Weights of a small mixture-of-experts language model, trained from scratch on English Wikipedia: 12 layers, 416 SwiGLU neurons an expert.
Below are experts of layer 8 (counted from 0) of a mixture-of-experts language model. Rows are named router (the router's row for the expert), down (a neuron's output weights, with its number) and show model dimensions 0-255. Each number is 50 + 15 x the weight over its row's rms, rounded and kept within 0 to 99.
After each expert's rows: a language model's description of what the expert responds to. This comes from a sample of Wikipedia text that the model never trained on.

# expert 10
router:50 40 50 67 86 49 37 72 55 51 34 62 56 33 79 60 45 61 61 63 81 55 36 43 47 65 68 33 48 70 33 71 40 59 13 34 50 52 39 71 55 70 42 57 61 48 56 52 58 00 32 59 48 35 34 71 36 27 67 56 41 81 69 41 35 39 33 54 43 64 26 42 60 59 44 31 34 40 54 63 39 33 65 43 30 54 54 52 57 57 33 63 52 58 83 61 60 51 42 45 50 57 51 60 46 46 51 46 38 70 62 54 33 33 46 47 54 41 36 36 59 43 65 57 36 29 66 33 81 55 47 47 48 56 41 50 10 64 50 47 50 57 17 38 36 36 32 56 35 69 55 56 62 50 31 51 50 45 63 29 56 72 52 32 65 21 31 47 53 69 67 45 73 58 28 63 82 83 77 51 57 74 47 37 42 47 45 51 84 26 57 35 50 49 50 50 77 38 48 33 44 60 42 59 64 46 37 56 83 43 38 48 43 62 54 62 61 55 60 68 44 49 48 34 22 55 28 38 47 44 64 58 25 58 62 42 70 56 41 63 38 44 13 49 49 99 34 40 40 25 78 53 49 52 42 30
down2:44 47 51 54 35 71 30 25 44 35 20 55 54 74 47 62 50 44 17 28 59 69 41 75 47 10 47 29 53 20 58 36 62 51 74 31 58 51 65 32 45 56 45 42 63 55 33 55 34 53 36 67 40 60 35 29 48 46 71 49 51 34 55 26 46 62 44 64 49 29 74 47 25 53 46 45 68 64 47 14 56 35 62 60 69 59 50 31 46 29 73 58 71 41 34 22 54 69 43 64 46 64 42 53 56 41 53 35 61 30 63 45 48 39 22 43 49 44 34 38 54 32 57 65 40 68 45 47 79 54 39 72 48 40 40 41 45 61 25 52 35 25 46 60 31 46 70 70 33 36 29 61 51 30 36 57 43 43 35 41 44 79 63 38 62 72 63 78 74 54 37 23 46 36 60 50 37 58 57 69 46 43 24 78 55 28 45 33 72 60 58 45 71 32 63 56 43 41 58 69 59 40 60 52 50 68 60 21 28 47 51 46 79 60 50 46 33 88 34 24 57 32 39 54 28 31 80 56 61 58 49 37 54 70 18 60 72 46 35 54 25 30 23 33 62 51 61 57 53 75 49 61 47 48 54 56
Spaces before numbers. Spaces, signs and symbols placed just before numbers in tables and coordinates, often after a pipe, such as minus, plus, degree, £.

# expert 15
router:50 63 45 38 55 19 63 28 31 41 71 48 48 37 63 59 43 68 51 17 57 91 49 34 43 59 64 75 39 54 65 33 42 28 62 66 36 52 50 39 10 37 49 71 62 53 31 65 50 41 50 72 48 48 61 35 41 57 51 40 52 48 34 44 43 43 51 64 48 42 72 58 63 27 41 64 72 40 56 36 40 83 19 51 63 63 46 31 61 50 54 43 59 29 59 78 49 50 61 44 41 56 52 45 49 58 43 62 27 65 44 44 58 41 47 65 45 60 54 56 87 68 29 25 47 37 34 57 58 60 61 45 53 81 61 71 53 57 65 50 30 59 40 46 49 51 53 51 59 21 47 70 28 44 38 49 40 36 51 33 39 63 44 36 46 47 41 46 72 30 33 30 26 39 74 37 57 52 62 20 53 30 32 31 49 46 60 54 49 51 49 51 80 48 83 62 58 63 55 37 50 30 33 71 44 71 92 69 44 68 59 24 28 32 44 54 26 53 54 50 44 73 37 59 79 67 59 14 33 57 26 31 34 45 22 55 53 46 55 89 79 65 54 50 41 33 48 70 49 62 86 55 68 44 51 64
down1:75 48 33 63 27 54 31 35 80 39 25 56 29 76 52 73 38 56 62 67 47 24 33 37 71 48 24 30 29 66 55 10 82 57 80 31 52 24 43 69 65 50 52 46 34 57 48 28 52 55 72 72 53 81 44 10 53 67 27 47 47 51 32 67 43 40 62 60 57 44 46 54 42 58 39 47 26 67 58 43 62 32 31 28 88 53 37 18 58 43 62 28 51 67 42 66 38 76 46 50 61 22 58 58 60 39 65 67 66 45 38 49 45 37 32 39 74 42 60 49 62 52 33 45 34 39 54 62 52 66 34 63 56 71 58 45 47 26 42 20 43 45 59 39 59 45 54 36 42 54 51 12 55 74 40 51 41 39 54 40 87 60 50 52 55 36 36 62 81 50 34 28 40 55 58 25 56 38 53 42 47 44 52 46 36 38 48 76 46 57 36 61 72 40 15 62 37 62 31 42 57 29 42 44 33 36 68 52 61 53 68 42 39 51 47 44 37 36 56 29 63 60 31 29 79 53 55 46 39 37 51 52 46 56 59 41 46 48 44 36 35 70 39 50 41 58 79 28 53 21 69 54 43 43 65 66
Prepositions and usage verbs. Prepositions and verbs in descriptive prose that take an object, such as of, in, for, such, used, known, played, featured.

# expert 1
router:44 27 50 29 30 50 53 54 65 51 65 66 77 46 53 46 36 23 51 76 39 39 56 54 75 47 31 57 50 27 59 46 54 48 35 59 67 40 85 43 46 64 38 58 25 24 54 43 46 45 61 83 31 43 90 23 34 74 45 72 50 64 80 73 38 49 59 38 43 53 51 28 34 48 31 38 43 64 65 58 65 39 38 48 56 59 51 67 43 77 37 73 47 53 51 46 44 43 43 35 54 61 39 72 53 61 61 42 75 47 73 58 37 35 44 42 54 76 52 77 13 23 47 51 55 59 48 40 57 71 24 43 57 47 61 73 63 55 43 47 64 31 69 54 72 44 37 46 40 38 39 44 44 57 54 50 30 59 45 34 62 54 70 57 15 47 47 48 51 20 69 53 45 57 01 71 34 46 51 46 70 69 61 31 20 53 64 31 38 35 44 50 54 43 63 31 28 84 43 50 67 32 53 78 75 75 44 39 36 59 47 43 61 81 30 52 38 66 74 43 46 53 63 68 69 41 26 48 35 46 57 51 51 40 63 49 52 67 59 26 57 36 33 56 49 45 20 38 44 63 22 54 56 33 44 30
down2:40 54 44 43 65 62 77 50 54 56 57 53 20 63 59 16 46 29 49 47 49 61 45 47 31 51 49 58 79 72 54 45 54 50 35 54 49 21 57 55 62 76 70 53 78 48 73 54 52 52 52 48 50 59 15 54 33 58 62 54 71 59 41 19 47 30 40 44 30 43 14 72 67 42 37 55 36 58 39 36 46 47 67 55 57 49 49 53 44 65 51 40 58 54 40 50 59 55 78 55 68 44 37 34 31 38 44 35 63 78 41 21 69 33 59 24 42 32 35 66 46 43 57 58 54 46 42 64 45 61 37 21 46 42 45 24 69 80 39 52 60 54 36 50 54 39 56 41 45 71 51 64 53 54 46 35 48 47 59 76 38 64 56 41 22 54 53 73 20 66 31 19 66 30 29 37 62 44 18 25 57 47 64 77 59 41 39 64 71 73 40 20 38 60 67 14 53 21 54 48 77 62 46 24 54 33 49 35 40 61 24 47 56 38 40 51 26 16 31 39 68 62 64 41 38 23 46 28 63 38 24 56 62 60 64 30 60 21 22 50 43 69 60 49 49 59 49 43 61 46 39 59 29 40 53 25
Pronoun subjects, adverbs. Subject pronouns and adverbs in narrative prose, like he, she, they, not, never, then, plus verb starts after subjects (demanded, fumbled).

# expert 13
router:61 64 57 48 69 40 39 44 27 66 62 62 70 37 58 49 67 24 36 56 50 05 42 42 67 47 72 56 62 30 65 39 65 23 47 57 27 66 48 20 64 55 63 53 38 50 43 44 16 65 48 38 65 64 33 45 67 66 68 38 31 44 49 62 55 38 46 64 44 37 55 52 47 68 51 44 43 81 62 46 25 33 51 43 45 50 13 45 42 46 57 60 37 51 61 29 35 37 77 63 77 84 45 51 64 57 76 34 62 49 43 64 40 44 47 33 52 33 63 51 57 46 39 39 60 48 53 78 58 65 49 21 52 35 40 32 57 46 34 40 74 22 41 45 48 73 38 64 85 80 66 61 35 55 26 54 62 56 69 47 47 52 30 40 73 36 51 50 59 48 36 56 33 58 73 55 22 17 47 65 58 64 60 29 66 76 36 56 47 45 47 50 45 54 28 47 31 36 35 31 27 71 42 71 34 43 76 35 42 37 16 81 42 48 58 54 78 50 65 64 60 78 65 28 51 35 34 66 47 52 48 66 45 62 29 30 52 48 59 44 37 55 66 62 70 60 27 51 46 29 29 34 51 60 30 37
down1:68 37 61 52 49 66 50 64 48 34 59 47 21 58 52 19 98 34 55 54 45 35 25 37 33 52 42 46 41 72 46 56 59 58 76 51 41 52 28 62 52 34 74 50 63 33 57 26 42 36 18 55 55 40 37 49 67 54 45 69 13 35 83 66 28 46 39 49 51 62 61 49 28 55 75 48 65 54 41 46 54 66 50 44 43 44 65 71 43 63 33 82 54 54 37 30 56 53 74 31 46 60 34 79 39 51 33 51 35 84 48 42 53 68 51 29 47 45 33 34 51 53 48 57 61 62 91 61 59 63 44 40 16 28 56 67 83 26 84 36 22 64 26 36 54 58 65 68 18 57 63 65 52 46 55 47 61 42 65 52 65 40 55 65 74 68 56 55 57 63 85 55 75 45 65 43 64 61 49 59 74 65 59 58 31 56 53 46 70 35 58 30 64 60 53 73 55 36 31 28 51 64 54 40 64 58 49 65 60 35 37 38 74 42 34 42 56 55 56 62 32 35 51 54 45 62 34 37 72 41 58 39 92 66 21 54 58 54 54 28 45 48 52 57 65 57 43 26 49 50 51 40 65 64 53 57
Biography subject frames. Words after a person's name in biographies: was, commas, closing brackets, occupation nouns like footballer, politician, professor, and given names.

# expert 8
router:78 35 72 47 26 70 33 70 43 43 60 41 37 30 38 42 50 30 33 34 60 47 48 73 43 55 71 86 59 49 62 30 60 45 30 52 50 64 68 40 62 32 47 30 41 56 59 52 60 45 43 33 52 65 51 72 52 56 27 69 48 61 64 49 57 43 53 44 40 45 43 60 34 32 55 65 57 34 32 39 59 43 68 45 74 25 61 42 49 60 81 59 50 48 24 44 64 48 60 31 50 44 55 36 52 56 16 68 52 38 61 46 53 80 42 47 64 35 72 41 46 46 57 46 26 80 53 60 53 09 70 80 53 19 44 49 17 54 40 48 31 81 78 35 55 43 61 48 47 70 44 43 58 41 43 33 53 52 35 41 69 37 32 60 66 72 58 66 53 44 49 65 74 49 61 63 43 70 57 57 30 66 53 47 77 46 40 66 64 58 63 52 35 56 62 36 30 30 40 57 45 66 55 47 58 09 62 63 67 35 41 75 18 60 39 38 47 71 54 49 60 42 84 46 61 73 49 79 39 34 39 35 53 63 67 65 46 61 39 66 55 50 59 49 53 37 72 06 77 77 48 18 61 54 55 22
down1:36 53 70 53 55 20 49 55 47 43 61 58 29 50 56 47 33 45 51 38 54 47 33 71 67 48 71 43 49 30 70 42 51 59 37 55 35 47 58 57 22 61 67 65 42 56 50 48 70 48 43 71 40 49 53 49 63 47 82 49 34 60 54 56 44 55 73 56 00 51 55 68 37 37 63 65 50 45 52 36 63 35 44 40 48 72 45 75 38 56 70 56 37 78 71 50 67 24 60 69 57 45 67 42 38 16 55 53 41 52 62 65 87 16 51 41 61 50 12 65 50 09 39 52 55 71 44 52 37 53 67 38 41 34 53 40 41 41 53 53 57 76 45 61 32 41 78 57 41 34 43 45 40 42 32 54 48 61 42 26 31 46 70 86 39 43 68 66 54 31 39 64 51 39 47 32 64 26 49 58 25 36 70 67 14 48 53 59 60 62 58 27 50 59 20 65 47 43 62 66 61 64 28 43 55 25 58 50 59 39 57 46 48 37 47 41 54 76 79 77 46 39 51 51 60 28 62 75 71 55 62 70 60 58 48 62 41 90 37 31 45 44 84 66 15 44 85 48 47 66 55 55 51 32 52 45
Place name parts. Place-name words and their endings for towns, counties, rivers and streets, such as York, shire, County, burg, Creek, Norwich.

# expert 3
router:49 53 35 40 73 56 57 35 46 49 55 61 40 63 33 59 54 39 47 44 28 58 53 29 74 38 80 50 20 70 59 61 40 67 29 38 55 35 45 43 48 32 56 35 38 64 29 56 28 62 37 29 35 53 39 71 55 36 48 36 54 39 45 09 26 57 54 46 99 50 70 57 47 49 71 40 85 55 59 63 47 81 32 52 31 61 43 71 40 17 39 85 46 47 55 31 52 45 76 30 44 46 24 42 69 50 58 51 49 46 64 34 55 31 24 51 42 36 50 67 30 69 76 57 62 19 38 53 32 47 56 54 63 30 42 42 28 18 48 47 45 63 59 29 51 58 63 48 43 43 58 50 63 41 55 44 40 35 58 67 68 70 54 49 60 53 62 44 65 44 62 48 27 31 56 51 62 35 42 54 45 69 42 58 49 44 27 68 42 79 42 33 37 55 75 47 62 33 62 36 50 72 47 33 62 16 19 68 63 65 86 47 44 23 57 54 49 59 52 56 49 39 25 42 51 62 61 55 61 53 70 46 85 42 49 51 47 61 69 29 48 69 77 62 56 89 47 59 55 39 57 63 57 66 66 68
down28:36 50 30 59 79 23 54 72 69 55 43 38 25 56 15 46 47 28 51 66 49 38 65 52 36 45 52 76 25 66 23 31 36 50 65 30 16 52 51 36 54 39 42 59 40 65 64 74 53 57 56 57 56 43 55 43 41 24 43 46 37 69 56 81 65 51 35 62 67 31 57 41 25 43 35 64 62 48 55 44 51 61 60 58 45 30 52 53 75 33 70 65 57 29 68 69 51 57 58 51 10 34 58 25 41 64 47 34 48 58 40 71 30 66 71 31 40 33 40 42 45 41 52 42 56 29 72 16 45 58 45 39 58 39 45 49 48 45 73 47 52 62 42 36 52 79 54 43 69 36 62 58 29 48 40 55 49 50 53 61 49 49 66 43 50 56 89 56 69 79 49 63 47 31 40 50 39 54 59 67 68 64 69 60 62 53 22 56 49 49 37 67 35 22 40 18 52 44 27 73 47 59 11 63 39 65 57 66 33 43 72 70 36 67 87 53 44 52 40 51 40 66 46 75 48 53 55 37 55 53 56 30 47 75 35 39 50 54 30 59 36 79 44 83 57 47 56 57 22 77 34 80 39 59 37 38
Sports table cells. Pipes, semicolons and short codes inside sports results tables and race grids, such as MF, FW, GK, Ret; team and driver names.

# expert 14
router:56 51 42 72 25 50 52 23 32 52 44 83 51 69 64 47 74 56 62 54 52 36 57 51 46 42 66 29 55 37 58 31 61 60 81 63 52 69 34 41 44 31 64 41 59 38 37 50 81 66 59 63 47 34 32 38 22 44 41 59 32 47 58 62 45 35 44 63 17 49 26 79 61 54 70 64 62 73 56 52 47 65 63 63 48 64 49 29 49 53 49 13 40 37 68 82 59 65 41 69 73 49 32 65 65 50 67 34 59 44 50 46 65 33 47 41 36 49 18 74 54 66 55 28 56 46 59 67 43 59 66 32 27 81 48 45 24 53 53 62 31 34 53 58 40 27 68 34 53 39 34 41 44 95 41 57 46 35 43 70 69 58 52 49 35 67 34 58 20 71 42 53 46 57 64 36 50 78 30 57 47 67 53 53 66 38 23 44 46 69 47 69 80 60 54 65 58 29 55 33 56 30 58 34 48 56 52 60 44 84 58 38 66 60 37 39 48 64 20 26 74 51 47 39 39 54 80 41 70 51 49 50 35 39 56 47 69 45 60 22 72 55 57 34 52 36 58 58 56 40 57 44 23 34 83 70
down2:20 61 46 41 31 72 59 43 73 45 51 50 62 62 62 63 33 73 36 56 36 48 44 46 35 21 56 61 61 48 76 39 56 12 51 39 46 35 56 50 48 47 46 51 64 36 43 34 41 34 54 37 61 47 57 42 74 36 55 52 59 64 52 67 42 44 50 45 44 25 29 45 41 31 57 53 63 41 22 41 41 64 45 28 52 51 72 29 21 58 73 59 22 63 45 23 45 86 14 61 62 37 64 56 45 60 53 62 67 45 71 58 63 37 54 57 55 47 38 50 57 49 43 36 42 45 45 70 35 62 46 47 37 28 50 56 32 47 64 41 64 49 50 56 47 81 55 63 13 50 79 70 51 58 25 54 67 22 50 35 47 67 42 52 54 71 59 82 57 47 48 50 61 24 52 59 65 77 44 55 17 39 43 54 71 47 43 61 37 33 55 58 28 62 36 46 51 49 19 38 72 15 49 61 25 38 65 31 58 26 41 56 58 28 30 29 73 40 32 57 50 38 71 44 65 60 69 71 28 63 39 55 63 25 46 25 28 77 55 42 82 22 25 61 63 70 63 52 51 40 19 49 37 52 39 37
Determiners and possessives. Determiners and possessives starting a noun phrase, usually after a preposition, such as the, his, their, its, 's.

# expert 5
router:76 68 57 66 78 38 55 55 49 75 41 41 47 52 41 59 67 55 60 45 51 89 57 53 70 39 45 57 23 54 10 74 65 50 68 44 47 56 62 53 64 37 41 18 34 79 36 50 51 61 56 44 50 36 53 44 50 56 55 58 35 56 21 23 61 63 67 51 49 35 66 75 88 26 31 42 61 48 36 44 49 45 33 63 64 48 41 59 54 39 34 62 37 77 59 39 55 68 55 65 35 58 45 23 66 36 57 62 66 54 43 65 74 64 61 37 36 42 53 30 52 53 41 53 43 53 63 84 30 57 38 39 50 60 46 39 68 63 28 65 51 33 46 45 59 58 42 47 22 53 18 39 27 28 60 31 57 32 23 65 34 31 61 66 43 74 59 53 42 85 45 65 69 38 54 45 50 70 58 46 38 42 70 45 55 58 48 05 49 58 45 28 65 58 67 70 54 52 36 42 18 38 48 29 35 47 54 45 50 33 29 39 52 39 54 86 56 43 59 47 31 44 79 60 23 20 52 57 49 54 53 38 40 67 32 61 57 55 49 67 54 46 60 50 76 11 58 57 22 38 36 41 47 53 25 30
down2:57 42 67 56 66 44 45 68 51 36 45 61 29 58 68 65 48 78 63 71 51 36 51 48 43 58 47 44 54 56 52 62 67 33 73 35 51 42 63 58 66 58 75 55 46 60 47 55 57 78 32 63 65 66 65 40 49 42 34 45 67 23 36 52 42 61 29 57 50 44 65 43 59 47 47 24 25 62 55 36 72 67 60 75 44 23 23 51 39 54 45 55 59 76 59 18 77 54 87 31 41 56 60 40 25 62 54 47 37 50 40 70 57 40 54 74 29 89 28 40 79 68 51 54 52 56 46 56 47 34 74 81 29 39 46 42 57 65 72 65 45 53 43 74 50 40 36 47 57 54 21 62 29 49 46 35 55 63 70 53 29 51 40 41 39 35 25 36 65 51 67 45 46 37 39 55 58 65 44 27 38 53 47 61 53 39 10 56 54 55 31 57 41 34 72 55 35 50 68 70 80 70 47 52 51 27 65 82 48 39 29 33 32 51 47 70 78 59 48 52 58 30 38 45 39 55 72 69 31 71 45 46 48 58 57 62 54 23 38 31 39 26 23 53 56 70 41 31 70 74 68 76 50 30 22 75
List and table delimiters. Line-initial dashes, pipes, colons and equals signs that open list items or table rows, plus prepositions like of, at, near, by.

# expert 12
router:60 65 49 53 22 33 59 54 65 38 49 47 36 57 32 40 51 54 55 72 31 47 47 45 59 24 29 88 37 48 59 61 70 42 65 53 66 35 61 75 24 46 41 65 76 54 59 44 44 60 52 55 35 54 71 19 60 56 43 55 60 50 57 70 60 71 93 61 65 68 57 48 56 52 69 38 39 18 27 16 44 56 63 34 68 40 47 31 88 41 67 53 64 30 42 24 49 53 60 32 62 35 62 37 52 43 17 59 37 60 52 62 56 55 61 59 67 44 70 50 47 35 72 54 32 62 59 35 46 64 60 62 53 29 71 75 55 28 53 42 62 50 48 59 25 51 57 47 29 42 40 20 55 58 56 72 72 79 70 56 50 59 58 45 73 26 41 30 18 56 70 46 52 34 37 47 52 68 31 62 31 48 69 33 44 43 44 40 38 37 69 74 34 65 30 73 61 69 53 68 65 50 53 70 42 26 14 39 34 39 57 66 45 54 64 41 41 60 51 71 39 24 49 51 34 57 41 47 22 42 63 54 54 19 51 52 35 30 44 66 40 40 71 61 34 43 81 47 62 63 54 60 42 66 72 32
down0:46 63 16 50 54 47 51 49 48 68 54 64 63 48 63 38 60 68 46 28 66 87 32 41 56 54 30 33 67 55 55 30 37 37 69 34 34 64 59 56 38 47 46 47 68 53 64 39 64 40 48 77 49 41 50 29 68 46 35 49 66 40 63 46 52 22 51 45 66 59 28 56 29 48 57 38 40 32 27 34 36 29 70 55 70 72 24 62 44 37 57 47 23 26 49 36 43 30 36 28 60 26 47 62 44 31 22 59 67 61 23 39 54 37 59 54 61 42 49 50 46 47 16 51 62 61 61 32 75 64 56 48 61 37 53 60 44 43 59 60 29 67 40 47 17 54 45 35 26 42 89 59 47 37 46 26 75 57 73 46 57 60 65 53 82 33 64 41 77 62 60 57 67 59 25 84 65 27 37 29 65 29 65 46 31 60 29 66 55 64 50 14 38 62 61 29 53 49 61 15 56 69 53 39 44 13 39 60 46 63 42 49 57 40 76 03 66 34 41 59 40 66 53 32 57 48 51 52 48 40 50 51 46 48 29 28 47 64 52 51 46 52 56 52 46 24 42 37 47 48 41 33 72 34 69 57
Song and media titles. Words inside quoted titles of songs, albums and episodes, such as You, Love, Night, Dream, plus the closing quotes and punctuation.

# expert 11
router:41 64 45 40 82 75 61 60 53 23 33 19 85 53 47 54 57 37 40 73 58 41 30 49 61 54 44 24 61 49 43 47 55 51 53 52 33 52 48 53 44 72 44 46 48 32 66 85 79 40 61 34 76 26 36 70 67 41 08 56 39 50 52 19 69 48 35 49 71 45 68 40 52 47 43 55 51 41 51 64 60 56 46 52 46 51 38 64 19 57 56 46 45 78 44 64 46 63 38 72 18 65 52 44 15 42 73 27 57 61 48 42 65 68 30 70 34 55 67 68 56 53 42 47 24 73 42 43 75 28 42 69 40 76 58 70 35 60 68 47 59 60 37 58 60 54 36 47 37 52 61 67 68 37 55 61 32 67 38 47 67 57 40 46 32 40 25 67 70 41 31 43 74 40 49 32 36 37 41 32 45 32 56 72 35 66 76 23 48 41 57 23 45 72 35 56 70 64 78 75 49 55 37 50 46 44 61 22 40 49 47 51 63 30 61 51 34 34 29 39 50 33 68 51 67 51 67 20 46 67 54 44 39 59 72 56 46 27 66 54 41 61 70 46 27 34 54 16 36 63 55 50 45 68 63 62
down2:26 43 41 51 63 64 75 66 53 59 37 44 54 23 63 44 30 31 32 33 59 40 27 22 53 41 45 48 39 68 10 65 52 39 60 50 37 46 42 37 82 53 56 49 64 43 46 48 70 32 44 39 37 65 59 38 51 52 51 56 45 43 56 56 41 50 74 56 62 73 54 37 78 56 15 59 71 45 48 59 73 39 36 59 39 69 54 81 39 62 47 48 66 64 54 50 32 51 53 46 63 60 60 63 25 85 51 36 67 77 72 63 84 44 46 43 56 56 50 20 53 46 78 25 44 48 39 30 43 28 56 59 70 39 52 58 31 57 49 44 46 56 44 47 46 49 58 51 66 50 36 51 28 27 26 63 22 71 46 76 42 44 88 52 40 69 57 37 51 28 46 43 57 56 43 29 53 43 75 50 26 41 54 24 67 40 58 59 67 32 74 46 63 35 41 33 64 83 40 65 78 62 69 49 87 46 65 61 45 44 32 29 28 51 28 59 44 50 76 64 61 49 49 21 61 66 40 38 19 70 51 59 47 26 55 64 42 32 50 50 34 33 41 61 33 46 66 40 55 48 83 44 59 47 24 33
Digits in numbers. Single digits inside years, dates and statistics, especially the first digits of years like 1765, 1988, 2000.

# expert 7
router:31 41 50 46 17 44 71 47 50 46 50 26 46 56 52 49 33 71 72 43 35 24 52 58 34 52 30 75 69 70 46 56 40 68 41 41 62 58 36 57 76 69 40 60 35 51 83 36 31 31 58 12 36 72 53 53 25 47 32 19 66 20 45 73 39 65 37 35 75 69 26 58 43 70 48 18 31 55 29 80 42 46 75 49 64 55 72 19 52 56 67 47 54 69 24 64 17 17 46 54 49 58 65 54 29 52 41 38 47 62 57 35 54 53 53 63 48 49 44 55 56 72 50 37 38 45 32 67 56 66 48 44 62 57 54 42 64 47 37 48 57 43 73 45 56 46 73 43 59 38 79 53 70 32 53 66 38 42 38 57 30 55 55 25 60 54 60 24 60 45 71 39 51 61 61 45 61 37 56 60 45 19 44 72 54 24 39 63 80 26 52 28 58 64 30 64 28 47 42 49 55 47 39 67 42 84 30 65 43 40 31 35 66 69 69 71 53 43 47 47 43 55 59 35 63 62 67 91 50 58 48 54 55 47 76 66 40 43 34 35 47 37 43 34 64 74 45 65 68 54 48 59 59 36 72 42
down1:53 54 33 52 68 67 60 48 71 67 52 75 52 45 45 58 84 54 47 51 21 36 41 66 46 35 38 29 40 35 52 89 57 72 87 61 20 48 74 30 54 63 37 44 56 27 59 62 65 19 68 67 18 43 65 85 60 50 43 32 57 63 33 53 71 47 72 43 51 53 67 53 68 59 65 49 34 50 56 50 59 44 48 56 34 32 54 65 74 57 40 61 56 61 45 33 30 58 34 49 38 73 45 28 38 62 63 73 69 46 69 42 58 39 68 63 44 32 45 65 51 38 58 44 79 54 79 47 27 79 68 43 39 84 58 46 51 62 63 66 51 38 59 47 40 57 54 73 74 61 28 58 16 53 71 49 51 54 64 37 64 45 44 55 46 38 50 23 60 52 48 61 40 52 51 41 38 64 47 04 42 54 63 56 44 64 61 57 43 66 36 50 47 68 53 37 55 51 60 63 28 60 52 74 32 53 44 49 49 52 57 79 57 52 75 50 52 23 49 45 69 19 49 59 72 93 50 36 17 76 66 38 63 45 55 41 60 54 48 46 45 55 47 75 44 40 35 33 13 53 60 55 66 74 42 59
Foreign name pieces. Word pieces inside non-English personal and place names, especially South Asian, Slavic and Central Asian, such as Kh, ović, š, Kumar.

# expert 6
router:38 36 63 46 56 59 56 11 50 39 48 54 65 48 52 47 51 90 49 24 59 46 61 58 33 73 50 27 51 63 34 78 50 29 47 66 47 42 50 37 32 61 58 35 94 39 55 33 50 53 48 66 52 57 69 32 83 42 52 49 38 48 57 66 61 56 47 50 77 57 47 42 68 54 54 57 75 46 54 59 82 31 45 59 23 56 46 62 52 72 32 46 62 20 60 84 61 43 53 53 30 39 79 63 71 44 46 61 48 50 25 19 49 48 79 37 31 69 33 42 43 42 34 51 49 59 53 20 50 64 51 56 60 37 27 47 72 61 53 47 64 62 37 55 63 52 52 51 68 51 53 71 59 49 55 32 54 72 51 43 16 46 51 53 48 48 24 54 54 39 41 68 46 69 54 70 44 59 72 81 59 55 38 62 39 51 60 58 18 62 63 43 30 29 33 19 70 31 63 27 57 64 66 43 59 63 44 25 30 77 68 70 61 21 51 30 85 46 54 26 61 25 41 48 37 61 32 72 57 57 25 44 61 46 37 39 41 66 42 54 56 24 53 38 41 43 23 27 49 60 19 50 52 43 47 68
down0:52 62 51 58 60 56 76 65 36 69 43 72 70 45 53 70 58 42 54 49 10 53 69 24 40 55 35 41 37 56 56 30 33 47 48 36 52 56 55 81 59 27 42 73 27 49 67 35 50 32 48 66 42 32 64 31 47 46 61 60 60 40 44 67 35 56 45 61 41 66 30 64 39 52 42 20 27 36 42 29 72 46 42 54 54 41 44 52 49 39 64 50 78 63 33 63 24 58 47 60 35 36 68 60 48 30 31 46 58 44 40 61 32 50 23 51 70 86 60 46 26 38 69 32 28 42 56 35 44 40 49 30 30 61 21 57 48 73 52 28 51 64 36 69 51 52 38 41 48 42 64 54 28 43 81 50 65 62 24 55 67 51 46 46 37 56 49 62 43 58 33 69 62 67 34 57 93 39 35 62 58 69 61 37 38 59 63 24 34 10 46 61 47 66 57 74 44 79 51 41 36 60 55 43 32 47 67 59 40 33 63 28 72 06 72 39 41 43 28 54 30 47 35 54 63 40 62 55 64 11 50 15 55 42 74 36 53 37 38 56 34 64 47 67 39 41 65 20 65 41 43 54 34 54 54 54
Infobox and census labels. Field labels and list starts in infoboxes, census and election data after line breaks or bullets, such as Population, Area, Total, Preceded.

# expert 0
router:62 52 45 31 49 57 41 74 61 49 38 39 51 66 66 72 37 50 47 20 64 58 31 71 64 67 49 37 56 39 85 46 29 49 60 30 53 42 26 40 76 72 39 74 39 55 49 63 42 52 37 28 78 58 65 42 62 87 71 48 59 60 61 42 47 69 46 51 46 60 42 20 27 55 77 55 34 28 62 21 27 54 74 47 68 20 42 66 49 72 58 40 57 36 48 29 62 78 46 57 67 41 68 36 23 58 59 72 42 36 54 44 47 61 79 43 65 54 44 34 42 27 47 58 57 48 63 78 51 39 66 46 31 49 34 50 71 52 60 43 29 58 65 39 51 54 42 62 57 73 54 26 68 43 51 37 71 25 65 54 62 44 48 69 26 61 58 61 75 13 66 28 61 53 41 64 54 30 24 24 28 39 50 60 47 49 47 69 55 58 37 57 47 57 26 40 15 40 50 60 36 43 54 33 55 52 62 83 43 13 43 26 53 75 33 34 65 31 53 48 55 53 06 54 41 57 53 62 67 43 57 66 50 68 41 58 36 51 44 26 30 52 41 48 48 48 66 48 37 38 52 48 43 41 24 65
down1:61 52 56 45 17 63 51 43 37 65 50 37 37 50 36 60 53 32 47 46 35 47 48 63 60 57 45 33 47 58 44 24 41 46 69 52 48 54 81 50 63 74 46 56 46 35 32 44 39 58 37 68 38 52 11 46 66 36 41 47 75 28 18 53 65 64 50 64 16 46 54 40 33 67 55 32 70 41 57 69 29 68 49 32 52 40 22 84 59 68 45 49 52 52 62 39 47 53 39 43 92 43 47 31 67 92 34 40 28 51 59 53 51 30 38 36 60 44 56 34 74 33 62 67 53 70 30 48 41 42 47 33 27 41 46 74 42 38 61 30 29 28 34 73 42 72 47 48 44 55 46 69 53 39 53 33 38 48 46 40 52 60 44 37 69 40 50 59 75 34 57 35 44 33 47 60 62 67 71 34 23 18 39 35 56 66 38 56 43 55 32 64 36 72 53 37 44 39 61 47 44 35 79 34 18 41 53 54 51 26 58 27 64 46 34 53 52 59 45 36 55 45 41 32 41 37 77 47 44 61 45 39 67 72 48 54 38 59 24 38 33 38 41 85 78 60 53 44 52 01 75 41 54 19 29 57
Scientific word fragments. Inner word pieces of technical and scientific terms in biology, chemistry and physics, such as ph, oph, olog, idae, mechan(ics).